Weights of a small mixture-of-experts language model, trained from scratch on English Wikipedia.
Size: 11 layers, width 512, vocabulary 32000.
Training: a variant of Adam for the experts, 538M tokens, 8035 steps.
Below are experts of layer 5 (counted from 0) of a mixture-of-experts language model. Rows are named router (the router's row for the expert) and show model dimensions 0-31. Each number is 500 + 40 x the weight over its row's rms, rounded and kept within 0 to 999. Numbers have three digits each.
After each expert's rows: a language model's description of what the expert responds to. This comes from a sample of Wikipedia text that the model never trained on.

# expert 10
router:560541429544505492561433497509480469530579486503510488510446568604450441568474578471513491490521
Prepositions after verbs

# expert 13
router:491583511506513491536448454548469564583537478459523484556499491461489432482531503500492519467556
Past-tense main verbs

# expert 6
router:512544515558464463414487479447463489483506462531453445490475473491458544443462448464473498533512
Biography opening sentences

# expert 3
router:527492490522538463509522463413521541451455533431482520468479493543366552534523569510464519561561
Institutional noun phrases

# expert 9
router:450541501489457413447490540595547512504589544465490454558544518423514569510508486524538501515514
Commas after phrases

# expert 2
router:478521501552490497511471491511496515514550475507560589480519463450470506517511443491550578479485
Physical objects, architecture

# expert 11
router:463480573441586553501511543496532488462420552572508522493495560471603475489515501569530462525459
Mid-word fragments

# expert 14
router:481502517467476550493512549483516473458529440525468570476548518527428476422478538453520517555496
Coordinates and Slavic names

# expert 12
router:494498542487457493496589526493514543458567467536472446467500457503426463537502437505451523491455
Single capital letters

# expert 0
router:543500418508503434563501524527476539481454500530432448560492550459548530522422506528537479516452
Sentence-ending punctuation

# expert 1
router:507462492581475514500516415546437492563532540468516403492503459453488503554485480415493463479520
Table column separators

# expert 7
router:470456453458576502523472526477526503511476544522527457475497456504493568484544451511519557552411
Song and name titles

# expert 5
router:451498536566440500560573499524469444516515490498518522505560496536549480460520450493428480406557
Taxobox and infobox fields

# expert 8
router:488422396528511464447500452518496491471472488482537518515494519537485489585480558500519516476511
Numbers and quantities

# expert 15
router:485442535455512506442517460474508468512479493444494566467470493502590614498487508491521461522485
Ordinals and units

# expert 4
router:522499486447508544496552542427512468502491476551485448507483478530546472461475554558490467469425
Names, table headers, discography